Weights of a small mixture-of-experts language model, trained from scratch on English Wikipedia: 4901 steps.
Below are experts of layer 2 (counted from 0) of a mixture-of-experts language model. Rows are named router (the router's row for the expert), gate (a neuron's input weights, with its number), up (a neuron's input weights, with its number) and show model dimensions 0-79. Each number is 200 + 30 x the weight over its row's rms, rounded and kept within 0 to 999.
Before each expert's rows: a language model's description of what the expert responds to. This comes from a sample of Wikipedia text that the model never trained on.

# expert 24
It responds to: Unit and coordinate tokens after numbers, such as ft, mi, sq, °N, plus pipes and semicolons between numeric table values.
router,261,231,181,228,185,206,208,224,206,202,202,206,191,202,208,160,159,111,215,195,193,225,176,174,252,211,198,192,199,153,204,217,180,199,209,251,236,179,229,153,208,196,171,214,240,166,221,191,172,241,225,166,183,207,216,235,179,201,115,166,197,211,157,164,204,201,223,193,159,198,166,181,197,230,222,195,242,232,217,175
gate0,199,181,223,193,258,284,190,190,196,203,181,245,181,223,201,194,203,196,144,200,210,205,171,200,210,216,181,184,163,198,208,208,222,208,187,176,245,184,229,273,206,204,198,210,169,157,197,201,205,203,207,156,211,233,178,215,161,217,171,221,204,218,236,237,194,132,274,237,120,185,229,222,201,274,208,213,237,202,152,169
up0,215,157,205,176,242,223,192,184,250,207,227,222,240,210,187,246,203,202,215,225,186,224,168,178,168,245,205,189,192,191,199,161,149,171,183,193,218,146,252,206,219,206,242,243,205,174,184,201,177,209,198,172,202,167,197,172,154,216,173,215,157,210,207,179,179,158,235,226,200,232,225,259,210,239,172,183,229,209,206,158
gate1,176,177,191,247,232,228,242,197,163,177,195,240,185,224,203,201,221,250,199,217,190,212,186,177,191,231,204,214,223,186,185,226,188,154,170,181,222,175,250,175,201,166,221,220,194,224,201,182,186,220,221,142,206,241,190,217,202,219,174,180,231,233,274,212,216,221,197,203,246,148,209,174,157,208,159,162,250,230,212,175
up1,172,180,217,225,201,190,181,228,200,206,257,166,223,273,229,206,214,171,208,186,172,213,171,230,224,176,244,203,224,240,229,175,209,237,211,166,182,180,205,146,201,182,168,176,227,181,218,235,189,128,148,199,126,169,215,160,135,150,196,197,183,231,180,197,224,237,165,162,208,206,200,158,244,132,205,208,193,247,186,156
gate2,233,220,203,157,212,248,223,158,126,178,237,223,176,193,181,215,228,133,151,271,214,219,177,218,160,210,245,185,150,254,271,230,263,202,230,231,164,163,243,180,213,205,221,255,189,194,240,252,174,221,158,148,164,223,175,241,223,237,193,184,176,168,226,148,224,187,236,200,161,207,213,190,217,203,254,208,225,211,170,247
up2,159,199,229,218,184,120,174,237,222,227,197,218,181,168,223,209,179,160,182,175,245,192,202,200,133,154,140,234,190,168,250,179,150,178,216,174,203,203,133,195,235,175,160,191,180,203,185,225,206,205,213,190,246,224,190,215,201,128,231,196,216,204,190,185,187,217,222,174,200,261,197,188,181,145,163,196,197,193,200,194
gate3,164,161,198,173,153,276,276,225,247,219,202,254,220,260,195,189,197,199,179,214,228,182,178,167,232,218,258,181,238,197,199,189,265,219,157,243,203,180,228,182,182,217,195,209,210,174,203,183,141,206,213,124,192,216,207,215,128,193,208,172,190,220,224,222,207,268,229,187,230,162,146,191,246,170,201,203,194,246,192,123
up3,222,221,184,208,181,203,136,199,175,189,222,233,213,210,164,194,127,217,233,213,188,204,215,212,209,201,170,223,226,215,152,228,189,192,203,176,148,220,206,281,197,196,207,243,194,247,222,206,161,165,215,218,194,208,187,204,207,172,214,155,222,162,167,179,192,158,223,210,181,230,251,191,156,210,204,234,170,170,208,203
gate4,215,185,212,182,231,214,112,179,219,152,148,220,253,170,225,203,191,225,205,204,150,183,168,174,197,217,173,199,175,243,233,227,164,180,190,200,177,167,204,180,172,185,173,211,234,220,163,197,184,167,208,117,168,141,207,232,194,228,207,228,198,215,187,207,212,180,189,226,183,228,206,257,167,222,214,169,209,174,230,168
up4,210,262,200,187,149,181,244,227,187,195,189,137,182,208,200,206,159,200,205,141,196,230,205,228,225,176,179,222,209,171,220,179,182,116,155,208,200,206,186,247,195,182,253,225,226,219,221,165,273,204,198,185,215,181,236,188,180,188,224,197,161,150,209,205,218,239,202,251,182,188,255,205,201,207,168,215,207,155,200,247
gate5,261,251,170,199,194,224,141,182,231,192,234,213,197,165,198,178,193,225,210,165,180,188,185,159,191,259,216,172,210,220,183,170,216,138,179,262,217,202,192,190,161,222,205,190,182,218,202,160,229,220,198,220,196,179,196,219,171,232,182,196,191,181,232,234,150,223,176,180,147,177,155,201,223,217,167,165,249,245,209,215
up5,202,215,200,215,173,212,278,191,186,194,210,185,228,225,252,195,260,179,166,208,212,221,229,252,268,153,229,190,156,191,227,164,189,217,238,218,184,231,164,205,245,259,233,212,257,264,161,202,200,209,251,212,173,195,184,195,185,178,160,218,158,109,198,180,183,183,191,215,159,178,191,239,207,177,191,161,242,231,263,144
gate6,237,173,202,175,143,218,235,200,248,163,205,197,186,185,218,210,190,175,192,219,169,212,201,238,187,177,173,180,215,183,171,256,170,150,161,222,189,111,243,193,201,187,203,212,230,194,226,170,240,178,145,195,170,104,214,270,172,230,186,210,198,203,153,181,221,234,284,225,201,190,195,145,140,216,169,224,176,168,238,252
up6,258,183,229,192,156,246,193,209,223,176,137,162,258,219,249,170,180,181,255,188,206,234,233,211,220,188,201,180,176,137,213,199,187,143,200,215,181,169,163,150,201,156,236,199,203,195,175,212,208,175,206,172,195,160,244,227,169,157,196,160,167,193,209,193,233,230,217,236,216,250,230,226,230,178,171,191,167,211,191,207
gate7,235,160,205,219,222,251,224,233,209,203,225,261,205,191,181,159,233,245,195,212,203,225,192,163,249,242,246,216,229,200,202,240,235,177,164,233,223,176,239,206,218,235,197,182,186,189,193,243,212,206,186,205,221,188,196,226,203,222,240,184,227,239,180,189,228,181,201,194,201,151,226,200,168,242,184,156,210,237,177,183
up7,210,247,147,169,165,204,252,213,177,197,193,214,206,170,206,205,194,211,170,151,228,190,146,205,212,181,148,215,153,164,195,205,229,185,158,184,234,194,264,194,194,184,171,243,230,229,225,216,201,186,193,190,234,186,272,206,215,214,192,219,190,231,197,158,251,181,167,229,217,195,193,227,205,175,178,230,211,178,141,253
gate8,219,214,144,189,192,190,221,205,211,195,237,217,200,260,205,200,214,153,180,211,150,224,195,244,227,240,234,203,194,182,250,223,181,195,212,181,234,246,226,191,171,144,181,232,165,197,190,227,181,172,218,190,225,199,172,205,148,220,198,172,187,198,197,179,177,228,279,200,201,214,225,234,225,204,225,203,209,217,147,193
up8,228,207,212,190,174,256,255,219,194,215,202,266,167,231,231,204,146,161,230,211,178,177,165,178,155,198,215,206,219,186,215,173,189,172,191,195,230,158,211,178,217,120,201,190,156,189,244,189,207,163,152,211,219,178,235,259,193,242,182,204,183,188,253,180,170,180,236,200,222,208,209,175,233,163,209,241,168,242,156,232
gate9,248,212,202,147,146,226,157,229,226,177,174,174,184,229,162,208,174,130,210,202,177,191,220,181,155,200,234,177,155,213,192,223,226,192,169,173,207,158,223,218,210,223,205,225,176,194,221,217,180,194,203,164,216,253,202,216,197,113,213,183,167,218,220,225,212,199,228,201,161,201,207,257,129,256,197,218,258,251,179,203
up9,219,136,177,217,246,149,242,220,212,205,202,188,239,187,181,201,219,191,233,190,196,166,227,188,192,134,259,196,136,224,203,231,157,195,178,254,224,245,118,207,218,231,197,138,202,243,225,205,191,205,237,293,190,190,217,219,174,215,241,177,186,155,180,181,176,208,181,206,182,218,196,181,211,236,190,239,169,182,279,186
gate10,241,197,207,199,188,205,258,175,202,217,270,210,217,244,152,166,135,201,175,239,221,197,207,243,229,209,208,162,208,144,177,222,202,246,160,194,230,229,141,145,166,213,198,243,176,219,206,188,208,135,173,191,170,182,190,237,181,220,208,184,249,242,197,171,236,181,213,181,214,215,212,215,250,257,227,211,204,152,191,192
up10,137,162,188,200,215,172,175,183,198,191,129,228,134,189,286,209,235,169,219,202,202,237,175,180,220,166,193,224,173,250,239,212,161,188,230,203,201,200,217,244,197,233,209,129,210,179,224,231,169,192,232,228,179,203,186,193,191,176,169,269,146,175,198,227,165,170,157,176,167,189,226,240,167,268,228,178,198,168,205,224
gate11,209,171,203,149,164,198,166,205,178,175,199,212,213,215,169,204,172,233,184,237,168,243,193,155,160,245,260,201,176,199,163,236,193,192,182,256,187,176,198,244,186,232,191,177,198,150,147,279,172,171,240,94,252,206,177,174,171,194,167,191,189,198,255,223,184,175,213,189,174,241,215,220,227,194,215,211,178,218,193,119
up11,217,168,159,178,205,145,226,205,225,215,172,214,216,210,209,289,205,265,241,240,210,238,235,204,170,202,190,229,177,213,166,190,147,195,198,217,181,172,155,207,277,177,205,159,187,178,171,247,211,242,220,139,199,246,184,131,194,205,177,171,212,179,232,228,151,212,209,222,197,238,197,195,222,242,171,189,264,253,206,178
gate12,201,217,248,239,205,230,122,199,201,188,273,171,218,186,215,214,146,192,148,185,189,236,233,176,153,171,218,237,167,187,178,177,237,196,177,207,191,227,176,204,181,268,208,156,206,211,225,206,206,210,221,157,219,197,240,219,178,222,203,231,177,172,198,190,219,176,189,155,183,153,203,255,204,256,205,199,220,179,199,168
up12,217,162,202,141,207,177,227,215,169,206,155,199,184,242,217,257,292,177,197,172,189,209,267,183,223,232,194,173,205,218,198,219,236,202,181,181,188,217,181,181,193,207,210,198,234,230,222,208,153,196,207,268,214,158,229,229,232,232,165,251,156,203,192,209,199,166,199,166,154,212,225,237,189,180,191,201,181,184,174,218
gate13,243,157,198,223,163,214,204,167,178,217,167,227,212,181,199,207,181,151,187,194,206,212,192,193,197,208,215,193,143,260,202,194,160,207,160,195,160,158,183,246,215,198,186,196,211,251,189,226,175,217,221,186,198,174,200,231,217,213,229,214,259,217,209,156,175,209,167,260,173,187,243,245,201,218,203,201,200,195,172,160
up13,195,173,182,228,203,209,189,203,235,202,163,187,247,169,169,169,163,220,150,207,179,225,176,133,245,207,225,260,147,231,151,215,193,219,144,186,238,169,198,247,190,201,211,210,275,246,194,178,202,161,220,188,171,155,254,179,167,177,208,212,190,240,211,196,165,238,209,248,194,218,220,215,253,157,187,203,233,197,164,148
gate14,183,204,236,236,203,248,147,214,174,217,219,163,209,224,178,211,154,218,172,182,226,204,177,133,213,256,265,258,198,174,199,218,172,202,189,212,192,107,278,205,175,216,223,217,128,180,208,213,205,161,222,199,206,221,208,176,182,219,222,191,171,196,217,131,175,255,195,221,184,162,211,202,230,183,221,229,238,218,224,177
up14,201,184,180,224,195,138,246,210,211,185,180,196,203,187,142,229,208,238,227,194,161,190,230,202,175,195,172,229,194,139,202,225,169,178,167,220,202,223,197,186,190,250,148,163,254,181,157,185,186,219,159,132,218,209,164,218,259,189,210,185,265,193,194,221,238,196,180,223,245,215,177,153,283,218,179,163,207,195,175,164
gate15,284,210,199,227,199,216,155,177,189,221,175,205,243,204,147,230,224,191,237,212,224,188,225,176,207,227,184,204,212,174,186,204,217,205,171,216,182,179,169,187,183,204,187,232,220,153,176,206,209,175,171,184,163,258,245,223,200,236,142,225,199,242,155,152,196,251,172,214,130,221,200,171,208,230,195,160,247,172,245,205
up15,254,170,148,220,205,175,182,169,201,233,212,198,178,206,191,213,195,160,174,197,198,213,201,210,214,216,173,250,238,185,210,187,229,200,235,192,198,217,211,197,192,164,207,264,230,173,204,250,192,240,132,213,182,188,208,226,178,204,165,204,185,174,161,221,230,235,222,201,181,240,197,183,164,207,202,216,239,179,224,215
gate16,217,186,199,172,231,160,167,244,222,227,212,180,241,193,144,188,228,199,222,200,234,190,182,226,195,248,218,199,219,217,234,237,231,229,163,232,213,177,139,196,155,145,216,234,188,152,165,185,163,181,240,173,224,236,220,194,220,206,197,180,250,191,233,212,156,219,179,199,215,223,199,214,249,181,217,178,251,247,194,201
up16,204,213,212,170,172,218,206,221,190,181,187,173,210,215,210,225,190,227,197,197,182,178,270,221,174,184,195,222,189,213,167,203,168,196,242,180,165,188,234,238,244,231,209,168,235,230,237,216,184,255,214,171,240,185,197,216,162,179,158,245,183,159,240,225,167,196,188,238,143,193,227,184,139,194,177,176,186,145,213,196
gate17,248,191,177,228,217,164,187,195,187,230,200,187,254,231,151,178,195,219,219,186,169,185,204,184,182,211,206,195,194,219,201,212,187,195,158,215,173,191,267,180,158,204,192,177,267,187,171,224,217,168,219,206,205,202,179,193,172,219,176,186,184,243,211,198,198,189,235,140,129,219,177,150,229,223,197,186,241,200,217,147
up17,214,186,184,231,202,173,229,178,148,194,187,189,235,143,213,153,177,212,201,212,208,157,257,237,252,166,210,187,221,236,234,169,188,234,177,217,164,195,235,133,208,238,229,216,244,194,180,210,205,213,205,210,196,168,191,209,201,205,179,167,193,183,177,222,233,188,223,200,190,234,161,217,176,211,215,199,219,137,181,196
gate18,250,193,175,175,266,237,178,183,195,202,201,198,210,197,165,209,118,202,242,226,243,213,155,187,191,230,222,187,192,203,214,215,197,165,192,273,276,214,204,163,176,212,159,222,213,205,198,193,201,133,203,190,245,172,179,167,219,151,191,227,188,199,228,220,186,218,236,180,164,206,241,187,141,196,222,253,169,161,226,227
up18,219,186,209,100,237,250,207,200,204,207,197,173,198,196,214,217,139,224,217,197,196,233,154,165,189,173,178,186,206,221,183,243,157,203,217,181,250,215,199,214,221,211,172,219,213,158,244,222,208,234,232,212,207,153,186,216,139,160,192,212,200,183,188,224,191,202,226,182,161,207,248,188,162,217,122,142,244,145,170,197
gate19,270,201,162,245,161,91,241,189,235,228,184,210,233,222,260,223,191,150,165,175,159,217,187,176,197,227,248,169,242,220,230,175,163,199,199,232,135,197,197,205,178,213,155,200,187,176,181,253,193,182,147,167,252,243,225,179,184,207,178,187,208,215,208,194,217,215,252,182,237,203,242,207,187,171,194,230,197,204,159,184
up19,251,220,204,146,195,187,161,195,178,216,205,226,226,211,229,203,214,202,185,197,128,217,156,172,169,219,159,183,221,178,235,150,168,189,218,232,147,197,180,203,210,208,147,214,161,217,197,181,220,205,188,226,215,214,206,177,189,202,186,235,183,182,215,183,173,211,191,209,217,211,197,135,215,163,189,223,185,193,124,157
gate20,232,194,173,236,193,168,136,207,214,218,243,236,241,219,174,194,178,190,213,219,200,182,224,166,233,232,129,200,226,227,174,198,178,212,166,243,231,193,242,214,223,208,169,216,249,164,175,204,137,148,154,168,215,170,231,244,256,201,144,166,193,217,207,212,170,210,214,184,172,192,178,217,254,203,209,170,263,226,191,197
up20,237,192,147,191,161,207,174,218,198,150,183,220,250,176,170,185,169,219,224,181,198,197,248,176,218,287,184,205,201,189,185,246,150,181,214,212,212,217,259,181,210,228,192,208,259,171,182,184,160,172,191,191,197,179,243,239,178,269,195,246,178,212,205,227,192,182,174,246,128,181,235,216,182,213,199,202,238,220,253,203
gate21,207,167,200,226,163,195,184,237,222,255,199,229,225,197,168,178,164,240,279,219,153,181,206,206,194,198,189,188,189,189,190,198,202,162,129,149,178,201,167,168,199,258,222,182,170,172,202,224,184,159,178,119,233,179,179,217,211,170,236,176,157,188,197,165,203,231,137,184,152,237,203,170,206,211,201,219,181,226,212,204
up21,232,207,146,158,159,171,248,169,211,268,162,180,187,175,204,199,176,174,198,171,168,215,193,184,230,202,193,182,178,206,183,217,216,181,184,218,151,168,159,188,201,182,167,164,220,227,214,220,182,115,205,162,236,189,214,199,185,166,203,208,162,226,209,199,218,238,208,195,155,207,266,224,204,171,208,232,254,184,208,202
gate22,236,210,243,248,171,245,255,214,218,229,206,207,231,193,150,214,227,139,205,190,244,252,183,196,150,225,210,209,243,190,212,203,226,219,194,186,162,276,184,188,184,191,167,247,228,205,186,199,196,167,190,169,212,182,207,272,159,225,198,206,201,195,216,206,180,163,159,179,208,208,210,274,252,192,209,185,204,220,191,212
up22,202,221,213,240,177,226,171,237,231,232,214,180,267,225,186,240,253,160,204,168,194,165,182,249,213,238,209,209,228,178,196,222,177,233,221,227,178,341,225,178,189,160,153,262,177,226,203,205,210,169,191,195,173,146,243,244,168,166,220,195,189,220,188,175,169,189,204,244,226,229,188,171,205,230,180,142,174,215,238,190
gate23,201,164,240,222,190,210,244,250,196,236,190,171,166,218,220,150,139,186,224,200,189,213,160,179,224,162,237,192,250,218,219,166,213,206,233,214,230,201,237,211,249,207,154,216,164,217,191,208,202,173,214,206,205,124,209,206,174,186,203,192,238,278,201,218,166,234,261,219,245,158,122,218,181,129,174,168,232,243,201,192
up23,203,200,194,191,268,219,260,229,185,187,146,204,170,150,202,186,210,149,206,213,184,148,275,206,175,206,200,177,187,146,230,168,220,216,185,204,213,190,244,200,227,186,200,169,144,179,198,257,199,239,253,168,242,183,205,252,225,237,186,210,175,214,161,245,238,136,198,248,212,144,186,173,203,212,193,193,219,208,175,209
gate24,225,190,187,200,196,213,146,200,230,211,211,213,205,215,183,206,169,234,198,136,187,213,228,230,176,189,243,185,215,200,187,199,195,186,177,227,196,220,293,239,255,233,175,166,183,248,202,189,208,250,223,194,180,218,150,204,197,196,146,238,176,184,180,180,171,200,181,203,181,194,158,198,208,211,208,168,165,227,243,199
up24,235,220,237,167,185,187,197,224,196,231,240,168,166,271,178,209,196,209,238,207,189,199,199,297,175,200,207,181,153,161,195,224,250,204,242,289,195,180,199,180,200,249,161,222,236,193,174,224,208,156,230,213,172,200,168,230,206,230,220,174,215,196,175,218,186,200,226,216,169,179,221,220,168,187,205,143,206,205,190,193
gate25,182,234,195,218,168,236,214,187,197,222,187,196,234,200,205,172,193,195,207,230,141,194,237,180,263,237,215,228,258,148,227,184,215,222,204,204,190,205,210,209,258,187,198,180,111,180,203,235,229,167,189,236,258,176,184,191,248,212,281,158,202,191,143,181,193,249,278,252,215,161,241,150,188,185,162,150,189,103,184,191
up25,178,146,208,157,201,187,156,201,222,157,234,239,206,217,242,127,152,197,175,218,173,246,191,193,189,212,215,217,248,236,214,198,200,254,189,183,211,261,226,207,230,220,202,176,210,186,224,191,199,211,193,201,137,157,261,240,169,218,200,215,172,188,218,209,217,200,219,182,215,200,187,131,217,200,162,130,159,186,214,221
gate26,211,202,200,216,166,238,285,195,166,213,197,212,153,173,173,202,213,180,157,207,232,227,194,194,161,164,232,212,222,226,160,202,198,256,184,228,199,164,200,135,213,203,161,245,215,183,177,184,148,186,246,167,199,178,158,196,269,183,214,200,179,203,239,201,228,173,135,196,226,207,212,211,207,174,251,221,196,240,202,220
up26,267,216,206,232,196,250,266,243,169,227,185,203,167,183,175,227,205,219,194,145,226,237,170,209,240,188,172,237,185,207,200,184,187,165,175,281,205,181,211,168,205,204,197,136,214,240,198,226,146,168,201,194,220,157,238,196,181,158,167,210,218,219,215,175,187,167,133,219,185,224,187,203,170,233,242,200,210,208,187,205
gate27,288,217,165,237,221,241,224,166,156,208,170,202,186,168,192,207,167,208,192,155,192,154,179,161,232,213,173,196,242,190,172,176,224,189,213,192,195,168,228,207,231,202,212,190,189,188,195,227,165,182,140,215,207,191,179,249,186,241,214,202,257,206,188,131,216,156,198,228,146,177,208,181,218,256,205,222,235,240,210,234
up27,228,197,207,251,197,166,194,199,218,182,192,176,220,164,213,198,206,150,162,194,218,201,215,207,222,240,218,197,228,247,201,195,164,224,233,181,170,256,192,201,217,229,234,223,224,272,219,225,152,203,165,171,189,240,201,196,194,218,172,182,204,210,164,197,208,247,210,203,214,217,238,185,155,264,228,220,289,166,245,187
gate28,220,184,217,203,243,213,165,162,220,242,159,152,212,216,209,208,207,212,158,201,162,196,214,183,188,174,173,161,201,279,189,160,241,198,214,234,189,186,210,179,151,235,170,225,256,198,166,241,126,232,222,203,203,166,223,141,235,256,199,177,160,158,222,205,157,217,131,200,174,223,219,208,208,197,226,182,222,209,204,192
up28,279,153,173,189,197,174,204,198,182,180,215,222,208,230,230,180,217,212,182,222,150,213,190,183,172,193,201,250,198,206,221,192,151,227,238,163,203,212,223,249,215,223,200,219,187,187,236,222,199,214,160,251,216,183,142,231,219,209,112,221,199,134,239,207,183,244,222,214,221,201,201,193,204,186,162,185,197,191,186,191
gate29,208,216,186,225,166,207,195,162,197,219,225,254,153,197,112,185,190,251,185,185,144,234,173,209,206,256,259,240,179,219,229,176,206,176,202,223,240,153,255,130,158,181,188,226,187,124,156,201,188,165,217,149,199,246,227,165,150,238,188,164,211,167,219,208,196,244,202,157,224,198,186,237,225,216,192,140,227,204,187,182
up29,142,166,192,169,174,193,190,206,227,217,140,204,181,182,222,193,188,224,179,196,235,184,227,207,135,197,237,202,216,195,187,155,185,175,183,165,200,219,192,302,253,211,201,153,180,191,201,222,205,219,217,202,226,203,162,252,212,185,186,213,225,209,208,179,204,176,183,256,175,233,251,153,155,228,193,208,158,222,169,234
gate30,193,201,215,207,187,166,170,183,161,125,210,234,209,181,158,262,200,220,213,179,176,200,234,191,168,206,220,191,198,183,156,251,242,166,187,198,153,147,182,169,186,158,204,139,196,228,184,198,177,202,184,204,203,232,176,190,213,184,228,232,221,160,203,205,204,229,179,165,193,207,245,249,189,246,193,240,176,211,231,187
up30,164,244,239,189,199,217,213,222,167,174,181,183,156,194,205,189,157,208,183,170,200,244,226,188,181,209,208,226,160,170,225,230,256,160,229,186,181,199,185,188,314,187,232,136,170,216,215,136,182,210,151,214,217,209,241,189,171,174,269,199,237,228,181,257,220,184,207,251,231,178,201,204,179,216,187,190,167,257,265,210
gate31,218,188,192,210,161,208,158,209,252,187,212,210,199,174,152,193,133,157,185,193,221,239,160,222,231,219,207,190,189,243,172,196,182,195,182,205,209,227,274,148,160,219,201,172,268,206,235,208,224,194,181,158,232,219,235,189,194,200,176,175,175,221,238,222,207,203,250,181,182,196,228,218,197,205,215,200,224,191,206,191
up31,229,182,230,182,160,161,259,209,189,230,155,167,210,249,237,220,286,194,248,229,235,172,238,166,203,163,201,194,223,192,211,213,194,185,234,232,161,209,142,265,218,196,265,224,144,182,163,202,142,230,194,210,208,223,196,150,203,202,223,155,232,185,155,186,208,201,241,213,213,237,167,216,186,218,171,242,145,174,184,218
gate32,276,203,207,220,201,231,222,158,200,195,207,215,249,164,168,187,145,181,197,240,195,157,215,219,211,158,190,249,192,146,222,220,190,207,185,254,244,160,260,199,209,239,171,162,168,218,215,191,177,179,260,201,170,202,205,188,196,210,182,143,224,213,219,228,187,248,205,178,125,171,242,150,159,186,244,234,247,195,276,171
up32,231,207,181,192,151,221,259,173,174,184,197,206,192,194,182,213,263,152,195,202,247,205,200,165,187,199,249,236,187,203,229,217,204,178,226,169,201,199,253,178,204,221,207,194,227,171,216,194,173,174,246,203,180,211,167,126,181,208,184,194,143,251,170,172,184,273,193,255,159,184,187,201,126,262,224,190,187,217,199,218
gate33,221,165,212,204,162,216,193,221,191,220,207,269,182,148,197,177,148,183,223,275,238,174,153,141,188,234,264,187,215,211,210,202,242,183,171,213,210,208,241,167,191,206,179,143,218,160,168,173,192,166,189,176,205,241,220,170,225,199,219,208,169,238,213,190,179,213,187,160,193,218,221,185,232,171,188,245,192,222,219,183
up33,229,249,226,240,198,144,276,176,195,150,190,145,278,249,156,175,188,227,200,182,181,214,261,233,187,204,172,244,231,198,195,185,172,223,190,199,227,238,133,290,243,175,261,219,164,206,182,205,198,178,179,231,206,173,200,213,204,243,206,183,194,158,196,226,204,181,185,140,197,186,192,220,176,237,201,167,186,199,173,199
gate34,245,203,188,161,219,187,167,187,138,247,217,245,166,244,210,172,229,189,194,265,220,258,187,174,208,207,249,197,234,230,220,195,143,221,223,184,228,178,184,209,198,150,156,169,220,174,195,172,171,148,254,180,180,166,176,181,234,224,188,219,209,233,157,160,253,192,224,177,161,196,182,210,220,159,191,209,253,210,267,173
up34,216,274,190,229,233,226,194,240,157,192,194,224,217,149,187,195,173,261,170,177,168,153,213,252,181,129,233,207,167,229,200,209,192,229,219,237,212,206,199,240,197,185,185,175,206,201,244,241,188,214,190,176,216,267,201,212,154,169,173,180,242,229,201,229,253,207,232,201,174,188,171,217,159,248,209,155,203,140,190,183
gate35,268,165,189,195,195,210,212,176,242,238,199,201,204,208,203,227,201,191,161,204,179,202,173,210,160,168,239,178,177,224,219,177,165,187,191,245,171,134,209,176,200,284,145,247,267,183,202,203,241,221,183,198,222,163,167,212,213,201,200,219,181,204,220,243,157,217,186,134,190,153,178,212,254,210,194,167,208,197,157,202
up35,194,204,252,171,221,172,180,253,199,230,215,211,209,207,199,187,200,162,216,232,215,196,210,175,203,229,203,170,207,240,229,236,182,242,173,190,213,165,174,189,214,156,237,135,202,165,195,162,242,221,230,174,195,184,193,218,186,213,205,170,137,206,184,242,220,121,188,216,239,202,253,233,239,193,187,167,180,230,193,191
gate36,245,208,181,187,235,183,197,238,158,149,181,238,170,188,225,184,214,240,226,175,198,197,198,204,202,181,156,178,215,165,195,184,222,186,189,170,237,186,181,157,183,169,264,190,188,239,170,195,229,202,205,170,217,135,216,200,223,271,201,260,220,148,181,233,178,197,226,206,179,237,140,181,194,209,166,170,255,202,249,183
up36,178,197,206,212,200,165,226,270,239,219,182,219,161,179,213,186,231,204,245,205,176,176,169,171,195,169,194,217,194,174,165,168,182,173,227,210,213,170,192,162,226,106,242,176,208,228,212,152,208,140,201,199,213,144,216,240,178,201,208,220,208,239,199,182,188,214,234,198,187,227,167,193,171,206,194,167,233,210,211,180
gate37,263,227,246,232,198,192,205,199,244,204,246,228,202,180,224,233,183,194,164,235,214,169,222,220,168,190,241,201,233,164,159,203,198,165,220,182,226,156,238,195,240,194,189,264,184,185,189,232,194,193,204,116,160,218,147,227,209,215,213,242,183,219,137,196,214,168,211,175,208,189,179,173,228,194,175,253,245,227,214,184
up37,174,192,177,159,181,253,137,210,165,223,211,158,209,219,174,185,190,242,192,169,220,180,209,190,202,190,201,204,184,229,246,214,224,241,205,176,184,240,179,210,173,267,212,192,189,229,173,186,235,186,200,223,228,187,201,211,178,155,182,214,204,128,210,262,174,211,135,211,159,199,209,202,175,179,165,113,143,228,246,167
gate38,209,194,231,197,210,229,244,166,165,215,129,260,182,207,168,218,169,212,219,141,179,157,182,193,195,213,242,189,201,157,217,192,219,189,209,217,205,148,203,207,194,213,238,196,194,185,110,236,235,162,242,164,226,181,184,204,225,227,225,223,176,188,201,162,173,226,179,173,174,137,199,188,214,192,232,140,178,179,226,193
up38,179,198,184,192,212,226,130,208,226,159,212,189,176,180,199,252,232,215,204,181,251,183,200,215,195,187,193,187,218,211,221,232,211,163,246,155,146,228,218,260,177,232,165,156,179,171,186,241,208,172,205,211,247,234,174,170,185,242,232,188,188,193,168,256,219,208,210,165,246,193,186,248,208,188,184,218,204,171,193,190
gate39,204,196,266,221,186,202,228,223,197,200,199,200,263,190,176,208,216,165,190,231,201,232,244,197,203,210,197,224,237,137,217,129,140,167,97,167,182,202,193,213,221,256,224,173,194,239,157,230,179,181,237,161,226,229,180,185,155,235,212,186,201,242,157,161,219,223,181,208,178,180,205,261,179,183,222,182,194,170,188,154
up39,247,234,164,201,190,236,188,195,176,177,192,226,122,205,140,98,121,206,205,168,224,165,183,191,160,196,168,209,193,237,165,208,224,192,176,166,197,198,234,206,158,224,205,179,244,169,221,229,132,177,227,186,163,219,241,196,168,148,196,188,172,209,235,245,211,215,161,196,164,200,164,174,171,225,181,202,164,230,191,201
gate40,246,227,210,229,185,235,231,198,189,191,258,187,244,215,203,185,215,203,153,182,157,234,138,200,287,188,250,229,202,248,206,129,248,187,172,180,175,210,177,202,171,185,173,238,186,185,186,247,204,209,176,183,198,214,180,176,220,211,169,125,197,246,204,197,207,215,232,150,180,201,203,208,230,179,197,219,178,207,170,172
up40,218,186,187,295,190,188,225,177,174,149,196,202,241,213,207,226,215,159,182,190,195,234,166,161,249,154,213,253,170,202,180,176,193,154,197,182,146,211,198,155,200,197,161,225,234,244,188,257,205,207,151,199,244,179,256,190,198,200,188,174,192,231,163,179,193,231,187,151,183,178,190,180,217,194,210,238,192,221,175,155
gate41,185,186,206,262,151,193,203,205,203,209,228,260,177,149,146,210,188,218,191,188,202,197,196,158,247,248,165,202,185,193,234,216,199,178,167,208,214,164,198,218,163,236,222,160,209,223,212,158,213,139,193,224,183,176,162,182,213,211,201,200,171,169,205,165,219,214,213,245,193,181,177,220,183,241,207,158,208,134,244,212
up41,205,237,174,197,161,174,221,183,189,243,203,194,213,164,199,248,282,196,140,239,222,254,105,159,219,194,199,213,168,186,216,205,242,178,264,195,156,238,198,179,151,200,201,203,194,203,205,166,235,165,166,220,196,159,194,188,129,204,196,182,224,189,240,222,174,234,198,209,209,237,197,197,160,212,186,213,152,115,230,231
gate42,233,207,183,252,146,169,222,191,227,205,253,214,290,246,179,140,185,203,212,226,185,168,238,224,224,224,199,241,179,194,176,242,221,207,161,202,191,225,225,185,196,222,236,236,192,250,128,211,163,198,211,238,228,193,199,241,198,202,203,176,154,219,176,158,175,237,164,163,157,218,226,191,167,188,223,180,215,146,235,219
up42,188,184,203,232,200,131,203,213,252,251,278,155,226,216,148,158,217,220,240,227,200,239,222,181,204,242,260,212,189,170,168,261,190,194,149,233,229,213,174,147,236,216,226,230,200,210,191,196,230,203,144,166,183,182,209,222,228,250,190,193,163,201,133,211,176,222,231,166,199,219,216,264,192,204,202,176,212,143,228,197